config = dict(
    experts_per_token=2,
    hidden_act='gelu',
    moe_layers=[0, 1, 2, 3, 4, 5, 6, 7, 8, 9, 10, 11, 12, 13, 14],
    normalize_top_k=True,
    balance_loss=0.0114,
    init_std_router=0.0108,
    norm_eps=1e-06,
    optimizer='soap_variant',
    beta2=0.95,
    max_grad_norm=2.0,
    batch_tokens=[32768, 65536],
    max_steps=7110,
    dataset='wikipedia_en',
)
Below are experts of layer 2 (counted from 0) of a mixture-of-experts language model. Rows are named router (the router's row for the expert), down (a neuron's output weights, with its number) and show model dimensions 288-319. Each number is 500 + 50 x the weight over its row's rms, rounded and kept within 0 to 999. Numbers have three digits each.
Before each expert's rows: "raises" lists some tokens whose logits its average output raises strongly, later layers aside. This comes from a sample of Wikipedia text that the model never trained on.

# expert 7
raises: ",", ".", " (", " and", "/", " "
router:436557496486464456465444541469557529463458548432455452539471554500597456458528448560440443530486
down0:490427424507515510516455477439568530542545484432593604523515494464504599507537424495550449540449
down1:500404503533410506505488611441520431415571545541504481448544486517508521503547450551534564495557
down2:510513499553428513511457468585574475449523444600492492457459581443447473444444517520459504496439
down3:495503530504467353548535529422539535543547547517423460491525507469526581550475499494577439536410
down4:517576517554509546557461503561465441538458488509574561496597506486447517540433424450502478491528
down5:506407446581557552477462505510558407450479483534475489567549508469548503504413533424583438455483
down6:611528534503532416504522449527550534471528588429605548432516570521458506482495495491555449465473
down7:390542612404508512570417489493553449498480465573440492498478555454506533444444521485519459528508
down8:394465468539521463449423493583470474483605583487551492506426456553496395487535499487540540424466
down9:518445611461442493438450574511461421457460563528600557494518540437618476588548422498484517504520
down10:432491541402449538529538466447488495527418504557512445549397536520474541490517418476432537515581
down11:470534521604491587520376584579532602477608484497418479462539489393531533563460553519421556372488
down12:449426416525513494602487490487575587493483420474546508491447602485468457473562609458483499531564
down13:572500444508491517463583461445505459534478440495525429435485535530552546594533505438533430500450
down14:594474562490501406510483498570583457567483505469486499550469536447504460430532536539478513581500
down15:418479627570473554514552438621550533452474576507496460530469522534552571630511519465586437459536
down16:466506449441545446474497542470530510442473487528442382533474501444492482491464482473514542508541
down17:498493432482474524481504502496514546566490507550485542482479406498569510482520507425508468471537
down18:463503505459447535398495442527424506530550446451410482426533497547492495504524495537480456548470
down19:505436503553478416548534544502489476430475439436525442464473497503489426507450524608496547569510
down20:458483556556505466493520563544525539546540518453475456460528477429521503474505485557416478389537
down21:529445514383407510511454510383549493595470683576502443582512493499531572531480533524526459489499
down22:558537473516477511559615428540439477482534501391512525523508412508483524456413470446477515556489
down23:626478450537437445514465463499435529435541539557454504430475377524560464517601523572574497444441
down24:408506486483453461470409532493504480449596554552472513482503470496584549473465499527493526430519
down25:529421540487517454550531533406489530534452506558602588460454500555466486508527504607571519406516
down26:401551593458532516472477558508520514473433515483518483475523520550544448470387457481485472466514
down27:415550496541484553521465560536537527543575518463571551498512522547538629428411464492460467432411
down28:381584469555482460611603484517487417541495530496452516503526470512505553454527559438510517462503
down29:520446510472469471559464556409552467535462499520541495479492483540470480542409539433448553553522
down30:524552477519478519513582493547555593596382460550522541535453511490452429511500527568531535552429
down31:517536514495514460564448414432494468554431461445498562415492444527504529506511470435499458432511
down32:549499576519563540495540540493451477598485465494559452446562448470511520404386508450538534539373
down33:463430451537422574489500410539521558406535498493481521454564470517526511486460435502575474554442
down34:492428537560492560499543543572526510486520624577431565506483601498454509517448539502506505452468
down35:461504474463487478530544470527528433460493487483482468468527405557446520521450443439450474597434
down36:466402444457517441482542504438555451539517476494473522481523502534395449489435518490470465498533
down37:511400438615531654516475490414574491414543508530550496463505499450496446508500402507499511492479
down38:428512387449500520438579532547492558514503484527558530490519584504565502500508486550445473564516
down39:502542526537513547484466526475517506521519427474486529505409450524617503567471538500564567488516
down40:523542504477517506455564495514524458433558457499520497569405499567506583561488479477555529475499
down41:482486603508441478421522504477483542493476558466423556518500509380513509506480527438562521497478
down42:449481493472523514519533530548421521541527554565485421452439460484483547501480546443510481476465
down43:532466535488546489467499500564590475443441519498562427511530458467499504499466583600527430572530
down44:377431658474419490438502452569545390514479597438435474496518506590515524587541543507532473523559
down45:451448472565558518441484540597481490469540457464493568601454470464484577451522507499544564526418
down46:586432490569468442525508515455579457549425464592470450468491501399512526557513567462522539511432
down47:499450580434423494516426534534447493435391434524522469509498469465545437455536384502526525560418
down48:594469468543559543487506399534518388516528461434403458449526466527552478461548434457536522479504
down49:442460496472475546484513488540447550570568453533527540467475483511449455556557469384540491466520
down50:548487456422488490569511477544507513470530494446560498470497468473484518544525507473547539496533
down51:537492526597397487470596546457558430582492478502475577494486450514424533457436509587431510515442
down52:545515487498588525498382543512493514603461464506480373468524562478547525539525489473530392568524
down53:491429523525438475454522569504587589396557577426467455435427443560535373441445479497551437479494
down54:544492504545459459488468455564503554502548529528504509512392501426610466481526553469532502502514
down55:597621465533471486470476458561485486475503549418529445539413486435419460549451417460480547506476
down56:503502452483501561480505567519461512506462431535516516451543380562493418505436586438516500549483
down57:498501383462451540511483519637476462577560600456458468426503471461511510438367463518535501513532
down58:502578461470494490554479449504467482469455524471502512487480462539524481513528569512530566501548
down59:547479485582515508534515528501471490555564578503485483495458418516542502495496464464496488521522
down60:464419474534572497518470411556497592569650472468465489432473517447473470414493476452429449480486
down61:534533474555568541515375500493505447552553554453439485621542496442520449583564432518607412529360
down62:459430434560506430481443500426396491550514511442524514600433521582514503476524443482482460509520
down63:559517505529503467483466563494589566469507441550434556424481520473492562480505486462463515582493
down64:652501510404460453520517531534513513473513513446339470552540565571514499515585575508453547550503
down65:464437561484506553405552447494513540537503493634546434582444431515484469471538468487489498542508
down66:586419553438522583396479500568521500541483480504471514567509554452494496493512529512435579532564
down67:542539476472450506555578508492489569467560506522509468576539516576466543472557506488478586590443
down68:399532483566476568482547423437521456497483532526503505476622432594437476459510585480543530496492
down69:580419579451536460601509462519426568516510503500473565559506457505373534587428498549489486527601
down70:508290482478477491514520484486526441569482506500479523479394510496448540434476518489521535510408
down71:377572562545553458519487498509378454506560453533526549501542523435607498589606509560515519483499
down72:454513474538557426529498471475525462500536464510468447586572406468501567580448569502543455634505
down73:551449507555504438400401458532445533527458522470485467387496573489509550523425521489438531493510
down74:394435505497514514488511512478506525573555500508511565472477556501445540554537452510501542416452
down75:559434465543558537560544550542493507555535442492516476434477529487471444485426608604488554548449
down76:538470506476477591515443469539507513527477492426453508550548532529520598424498641574445515538486
down77:519513549635445547568523482525571380465466516550511477588468490476440567469550496470509528550582
down78:584513576555491436530390527439599582461515501598405446494484449501446509530510495488578549416493
down79:457459460418457529485505519524484474577466508477467552555458467441528484508571535579589533413552
down80:478550571406508487494501487556483454486476397416530485457444535524441576529484512471485482527464
down81:591522436462499477546475531443490428508530601458580482425456595446466491549589589549504501505488
down82:492407450536536457552460611414552440396586500504461502488481475524559513504514389496475432424529
down83:537549503539420405461507525524421517528425439507540553460501526357529492447454503456532588439469
down84:535486519425523488457525546534587518413522410493451442552499480442553545444473507477536500513482
down85:505472478486454516448558448538442478495513488526571440410590467394426599534536490575425504446516
down86:483527482540439434532527458401456411447476477471544510510526583430521488559488583495546497442512
down87:492534480491621550558481481445475528474476510428462540488529498431524560502492445561468439480488
down88:511475401510545470477471453467646516523495539432534578451513519528483416486456457491537561506490
down89:539486491413520463476507445438453572434524507554541536477498559573452435496499431540638496348451
down90:546511510532510571551408455531462540452445586459524440533530530536577504483504530584564492481459
down91:499547494471524490537564459570464512581453530468508422562569504401545586512496533339458517447502
down92:506544456347427439556471519589450502473520431503456527425548499498584504539473502385477486393516
down93:548562516537515538502570519521532467534593468539582495419529437536606460518548478539501445516598
down94:588404410424501498595541567573414468552521518495432546595552528541533455553429535475503422453587
down95:493401480524522452480536571515438449572530447407559428488444444421483473548474500533503511456527
down96:586512442445544512491508518500402593445474628512476462523437625422483532453473503528491514458458
down97:527472445486527571481548533512435501467515479506530510571542439493467521483557572524569565519526
down98:507490512581435495529469471629421529504567531438445517549567537546491405551426522487387425494481
down99:524462525582557515503445435486432507545498498545508499512568556426542487498535491467556591440550
down100:523547518401554454372462504466518419546561490553528574547553546542426513525536459484311502471476
down101:515436453471546455513437407558443445531552530535541576441506517541515554510437430480429525444527
down102:503558475524487490502491548494557554484562453494489576422426464583476504493482496467597481478506
down103:436482440488490583426491412501513506499501449502520500518538531420556506527536553511523442515466
down104:425559385506489505444608587464528623529493505490431546585441567589457483491502543566535518521412
down105:574536525514452508477500542533492437429452510621466548480502500485469451462546449533621562483472
down106:443534488512517536513635444551522592459536462539502516518525418436585567498540509406531630521511
down107:451555597513558506528522565523470543443432490518554544556565513546440434494521483433478429513493
down108:542501542429506540661517567394505440526395488529515527515534509551450477456491434537476588474552
down109:430516592571445473473422515459452614411485458447503511531511468484480454366521553432536486586471
down110:531483506418421471449427580548493570525440433538502496554436491518456477449523494502464479484494
down111:565519647486426543509521471476495473545483542567596528505532467599471479525461496484574513499431
down112:479497498424456598461451507518447479457382521574448541469430506475429429518463555583533503463484
down113:434496486500456538489518535487431496475467539425542478534465466490498533417545437447474456404458
down114:567393435556403489544509514565397493493453439523441491503473462465558458478481456490533572558504
down115:580431526647527500546531515503544516520506456465576520490423478412554504544516394465439523568606
down116:467507527450470481503556501526542546518561525526535436505588482475480427563434482510476645469514
down117:542469462517465479406560446457438485580645461567492384594497467571513591524536471410508530562541
down118:477566461467520582521368472466519517542441539500537499540514529576539496482534518489546446613592
down119:568508458569516511514522403478577512470508500461395503507492552496543509422464489535446447495454
down120:510519588540494413521504542477517472502459463571522567544493526580429424528515425425552552611520
down121:517521521474527470496462599409493507522557463415495497493414500461486463484463533462517545505448
down122:511445579528562445593465529566475528520521414402424513550596461573473463482513502476401410479450
down123:571516542493420512527516493574472483507611468500464443504434421507552488465503450575486546505570
down124:547524414505490476517447503509532490416480570574496498465533409509412541601527574510381540526453
down125:508540519434541506497650500557488460459533474523530515527482444560395469520522555397506462586553
down126:462477464548555484451531492557513545516456500478535502484515536556467554640558484481391542577445
down127:525433425448455492439434480512451574480464606534557535490534468512487544502488423506531510504496
down128:463447536539480463453502550457582571555492530521526557538541490536596534544588465546557453495528
down129:439479423495527515513498561487499503442417602405517475429556520488581540630508500537477501552459
down130:537482404546446476458564501457416482503495525525600517502529529599499534388490656410562556405460
down131:580472505489567414515478446494479451516425425509408453444574562514528506556384525451634524526580
down132:536463489511457549566525546457565473550498522617497521450462422534487359521487594476430541461460
down133:569519507514539469678561512606511492463466392552504511480430586532533528502478444510628445519451
down134:469489495529447578511583442491592507478507518457549472409443619546478452529496513455533486461440
down135:588569457542566496510458404479548566517636485516476473493497500448491508479439541592470387470454
down136:482478512473473530469475478506587446468463442405466525488533538521476507554478395562557554421582
down137:520509435528499479495453321557471573491435498504538528561485494494476429631518473532395520539426
down138:490505536573435464443474570537483524452548505541582531447468525481523522499471487552521479582534
down139:494572397533468529516451615574534394484473464478499471585556550522427555558567512514522428592491
down140:460592494523485537573537439487524529448516523494403541550518425505518457505557604396536530471444
down141:492573492547497473451508518457600465498467542546410418528481462512515535556449413457455534473425
down142:485488562588467518517557520516488499497519436478561414510621505491426534447443485532438464583533
down143:549537502472472528578581463444569530536459564486491467596517563414475436550509496422414452419467

# expert 13
raises: ",", ".", " ", " (", " in", "-"
router:431489442433478519471529582443483493496482550406440415488557587524562453508523544564579420454540
down0:493572553473411394505515533576460468625487435548417493511469544478527485547497468458558387518495
down1:551523576541430453581588520544537569487415433461521485459569469577467566437481484552537514524536
down2:430424397573434461464521510509515533505548555517537487455425466490505385538462455482485537532399
down3:551501435400467429499481490491447540502493449491515405498453518495481508539556479497499400489441
down4:452512427439499526571513524485494477489429475496455353495534494463464539621507414544537420440525
down5:426410447503485535506509502515546493524439460491489482414512510508457524535495547510540489388566
down6:438506545510517477475575467490566506530518583560451409564500483517537498472468456536605561472329
down7:509589500464516542494470526445545487497497414434574495474498531516449512463518452478533481539506
down8:459490504471603455581362495434522476517456439489557464486528447530539428447510510493578559456568
down9:526415449533516487517570424493447464522548502480430319528495492536504515515460536567621513526470
down10:488528457474498515458485564429491452519455482577503452487458437539551389501493468523520497524500
down11:484588584422377515593571562498530540603540486409504536443405497490553564470554526455478530440483
down12:426475528604471521526553519496515392465373606507520602554556535567565557546498489448539594420558
down13:484397491516456515517468504481550430579594574503505567412481465483487460436575499477507492500522
down14:459463504503469479518456497522495525513359586538526488462550519510586567503452457515428561490501
down15:560492559505497475566474512522501384397444541442424520580523573544531471554480523512478461538511
down16:518506507466489567426488528516437562466549584588500561511514459473535427430559499495499388501425
down17:495549522460473481521580598440481496525444590625429482530585519492432624503447523442466475464469
down18:486539515498526571385591573452520491484448552420500491550444492452447502507458493485483434339491
down19:465502490499518397493454513547550456492453504480514510524537460436496498585534489465420394518556
down20:531426489470464414447443590518496585494537588596510622528491539516491502541502540483501578511533
down21:515456462488451465567493514519470497446488562461538484495478522428609516561485605533534434481491
down22:479507438517517556531523520438513428517499430505468458433583452527533504585477577494493561579476
down23:501529593473580510529464535491502491505492450474491465519523577498512489542451429588555492465487
down24:553434512523438425512414533517406483509531509467565526455562545579656510561431504483512479560470
down25:537507537586413557460488561568517511436531570556468517571518481446504391509493504532481560462475
down26:498520481539508435491506486425516482528516558470480497545511511498421543449482446583562603465568
down27:438501493519447512481533487468481504529493483451564557489431439493444551480467560497509383506583
down28:451527557484477537530562463462597536493448463426513521521426405456504555513474568502483496612504
down29:549482511508570483514471454541637469519554512504444501464517536460526509488476466631549482426571
down30:524475444501531444550551510474466517517409441535582606480502523452468486519467436357551504500503
down31:522510434435499546437531441532524469548522480458471570477526438560521429553569489562513500529449
down32:515481489521468438615469440464494492441499540589603489425467488432512510550532452544524500449445
down33:484499665441551496456494480496526503460560549538452491531494379426351499519541495477484584449462
down34:421471516535589500464583453471441451479492503471594477539604490531553436598525488460524555389524
down35:554450472505545516515528485433600489541524489443515474407527560414570506521455488551493482469493
down36:454407439547495471450466518466495505497513484551488455486579534485484559537505380478491494523556
down37:451597571432423530567527460429546497425482485594470506433508538493407517504442382545500560422467
down38:522474443464404555620490518573498565518547450459545547468541411473549489596531456510501522569511
down39:530592481420536416468433494593514498515514474558575498600498582428511366558448519430464498536461
down40:544492465543474549560568446607593590412439447536526461451535452446557500455486597488491437564516
down41:496482420494482531498496453464479529548485518450511494488486417559513567428417453494558516459578
down42:594508450438607540452477564429445474481431423491495516486521441441377445488503589501528586549542
down43:547485407475564534474477471497484523521516485522551508553540493562442515528626459540481475505530
down44:465398458437449494510526441520470539530568449552474477577489538496482556531457614552497472465483
down45:562398552439521588448470446639487636470518506395497494530467514454476559616570508507453575501477
down46:611384536514542446528427490551474533514450438513491527515494408462425556432526506548524463546505
down47:604508588484479532492423530414492595496525583521519497487583568513507488508489595461611492489521
down48:546474536533511480440592412504491524588472543523490484485476467497449450548513477478512609537482
down49:521524509426457434422449528541485499505481485508434561517595491521432465446481457505437535485470
down50:502526455576540502525453495480551507550558506532537512534484561531592546480486446410524427552486
down51:569447540564474462444480474559416466484500534499444466456540517492466509555436473514492488516509
down52:491577482511557382535535513502626484488541499553567486527509551539527534528429505368554564457425
down53:558477500535425546490540481603438483565528518530543466527483532503458444468484512512478558520541
down54:451495465552442605417451479516507508535601531529571517490545595390447543592537492467477588432551
down55:465505484540560564492602478471547620596426530455464460483416504573537455460533483372597440502569
down56:579527431482535498573463531560449553481463488521525518536523586432482480498524449605459521537474
down57:547477450505518554499518627474503549429491527574571499492339477539486515495492487582448465453531
down58:450542424538439449482483511421523528480556452523507443509556482599433518366486473461419505447552
down59:530543417487453511478537467509522431495383496492556596501482466485537481463462495479553522525555
down60:528528449442505463444529525588510485410556455437521402554567479464413572488501514549536499493495
down61:482574445469422568509441459432520547435483429534522546567473567468463471535457462538498464595466
down62:489481515448465608472421441419532439430465485464481435616436426430515482575500520537493499488483
down63:546487491565425522645467548484545521545486573563459582577517438422495461541435553554442511465497
down64:499499447476556485498528481446443440476516488508475486453567602427482490539409383490488538563550
down65:517523404519557557567577514515419536483530457512555569495519513524467454441502569473507586500406
down66:510463477530560460422452468411570491554475483544667545583443596604638426508488476613563578474493
down67:596506501522455521494453386453492519416452548545485410471549535520438465585531479504459526375502
down68:483416545605510517494554573481435554383541538512495406470486403476488552511523574508556377442452
down69:400468439513519555484555490491387434545458481595538572616520528526452513476490391540367517539532
down70:496445489528579511492550453475479522431442598466481552467502599483428577494519551481583457509462
down71:528512588498479507498528510410570460424458517524546471403495414551504440448499468497484518518544
down72:431456513501475509537534559541387436526463491536467554473520486554487485618432546533546505571543
down73:464464591425424550501458483538428534526450574395541533525571539460501527446422557509400524469452
down74:533562523522541442559434437593514543489514439489504542563502444488491491584467472504515520463585
down75:509467589503520395357467457511429493428522470457546532471430469578458575507483487552509580609555
down76:416561446553513556477498557483563470554582543370486513437583473407564542464500435547536530486527
down77:490467482440556566453478524502496489572441501554458526513455486498518496504471505483502521535547
down78:501476478477399541465472484497590435490486464537446487526510445423469550517467525493441393407484
down79:442474453553414501478508531529539521469520553461493552581497510530388489474541511445437491465465
down80:527500503485594530574542527516474482447534472546518447471457555430475482511562418539441572484496
down81:523383542471550551445504527475555426414428534458467465507414581524506402505605450543473494525587
down82:531544525663560418534490531478526514528528533534536522494568552422527541536571519467464528424430
down83:410466476497541425521445528420558536445606555522491519456472425523518449611534515436582512526470
down84:520498555505472434499399466571516629535453556632572403452559486453608469495509527478471528545511
down85:575492517491508466480492471576520519454548437531630511491469463396428512449448504532506458499470
down86:542499509582506482514501519546511453498385463532525414459478579485455498440402506505462536565471
down87:428507493554478538576483466497394437506487498494489501509607518491501548410523569483444493584350
down88:464651484504543522504565503461584515491438517499457481478514482519517478516469480545499514482463
down89:522433523456511443473500597458391412458596451477469500593507516430559566583509592427535563404506
down90:490496588558493478440497486465503534549526466480491517488427542491516529373481496561593513537417
down91:597502444535487544523421431446589435540417509513468503520460506578501551490542596531507469565522
down92:484471545527543429450492587497554493525488470587537555504566477528462531448506532501520455540517
down93:548461504488506443536527427459521471439575477549602501497519485497488389492523415489542540500481
down94:487521533543506465542552464566536432547478538464446422435486480554442476511465500498480499491454
down95:466570586592481457548472479518508503490572449584476588495459402486496404514541552499511387499552
down96:505535414466481441588562508569502524456527489463550551501545418380531519535548501507555455510462
down97:530513463552528567516546554585532523552438437521511561549483494527493564397470482495581516516497
down98:557483479562515401446498542612482527488441532446476522421532559534444425513512492524497396477409
down99:483515511417440484534423470497524495374512493492439491567467495526409524495604484426491534569545
down100:531534387499517460522545400547504479555552434558446535513424587606496499549447578566435505525519
down101:520494501513510520548547489512424503521495535527415512548406480544526489553536449524556522412502
down102:396436569470497479603467511492544496469583429495517388481504505555498406424436443480454505506546
down103:521570572429550446562564518430475583502507471512442473519438517527512551541523558484471493510648
down104:516489577493455489443527489589492473531487505479474503600531480552541438500512475479475484502548
down105:451418584450593478483542533434571393449471338574501433512533559474540579572494532541561544500555
down106:533497560562516569560449545508457538532457498507432470498488484397515529445543469428562474454528
down107:500494510562424445619469520482489504567496452460550415530476464563497542566481558491498485474500
down108:421647526444519538490495472522475505442481444595517522491391529525439540417497465523528408513497
down109:513514447486548539472564554516458532506546628516446488481549539562513424463634502568471518500479
down110:555497480436512524591445501513458458517458488459438429449508572483521593513498536555469449530509
down111:498498530526355511520468565444496509511522468522522488463470531475520570491548482475456616516467
down112:532457469519429571502480489516481416584444529483480473477518397493491541465588425587581482500462
down113:498493478495502457487534445505524464576455468573507566576518481541583543498451487440369495509435
down114:512522523461465488497547468508410441461500527523516556520462494599475560558540494523478551503413
down115:544530421531599477523490385548479464533538479460545457533524502521441552512585565490428598472528
down116:602511538554530533508503513507477441430497533473578568483547490580466511628454560548522546481531
down117:523449498406591500463505554527487433455407468562513562506414563527459404440421508517410536484507
down118:561483506453517451463522507557475503470475549437487455545550441503553573513490531432507509526525
down119:540599410552458498487557491536413472460394400492499497531516539458547403550472602491413472507439
down120:541521497430595381418474469475512436491512413474526556490487501461603582546615534546464425554454
down121:578514434514451489524422510501506483433493594489499555480371486476574524493459465502539574524453
down122:421466486535466456480437538504529469548604507423508479507500503493580511495462489534489567406517
down123:519431572503459553521518425494515452469522506473419568474568576477523548508490535427468500475534
down124:500531473490494475510494438483482535562539542477501486509484511514532529519462576559428436569520
down125:455499500545525559476492572555536525454556440505426525413528564518525571505481525491609516516577
down126:483480579492488478547499545455424397553526523516569482550455470467505575595449552467546447535540
down127:422479470659484514481489540470535551497557541496493490473459503490504489506527552459511506615547
down128:569610438522444404554507479532495533458528502567472471441569400549600437470523519475524461489473
down129:458396488464505503468558465495533477507434498521428505418579488458529452536569596610372509516535
down130:526489510506467619487509462507456391527610516489474506503455527623520429481569513470468444563445
down131:526508506474477489499504538482409523464495550505507453519512495560524512529516452603549402526485
down132:566484433493435543474593567464548471410486417516543432577519446535549435498480449540561510497512
down133:483544463490477421476539470461462480564478503429479462403444541462550478493494503552531473517560
down134:531458515393464525486505542497499490434454518488502572445514520503570578472552400435483470535454
down135:467531567425485530536404480479505463427525482515524514429552462579492501489464453592409522490505
down136:475508485572412492497468498509520484518503514526414464377538529511540482464585544465504553434547
down137:412548519461529524458492581552527509428510406531522500651471463447488584508519487570593458544502
down138:375500487506499526489572440485495552508521438460389459496609437471512518514427513571519435453550
down139:500506483381490459484527459501544437548527622493455501475483404485461560507453473516499569525450
down140:591507537505524448475450555491525543555473514468544407449424489565533566547517466482457514630516
down141:497533523425484481455596530490417586504549515472486476453516491535479488474421447440445476452500
down142:508465433514535516530477521621513493500569641421504553440458484508537529484492542520493529476542
down143:511524550477470429347443491501568483558436560526553481561539505487520459521522403495523529551483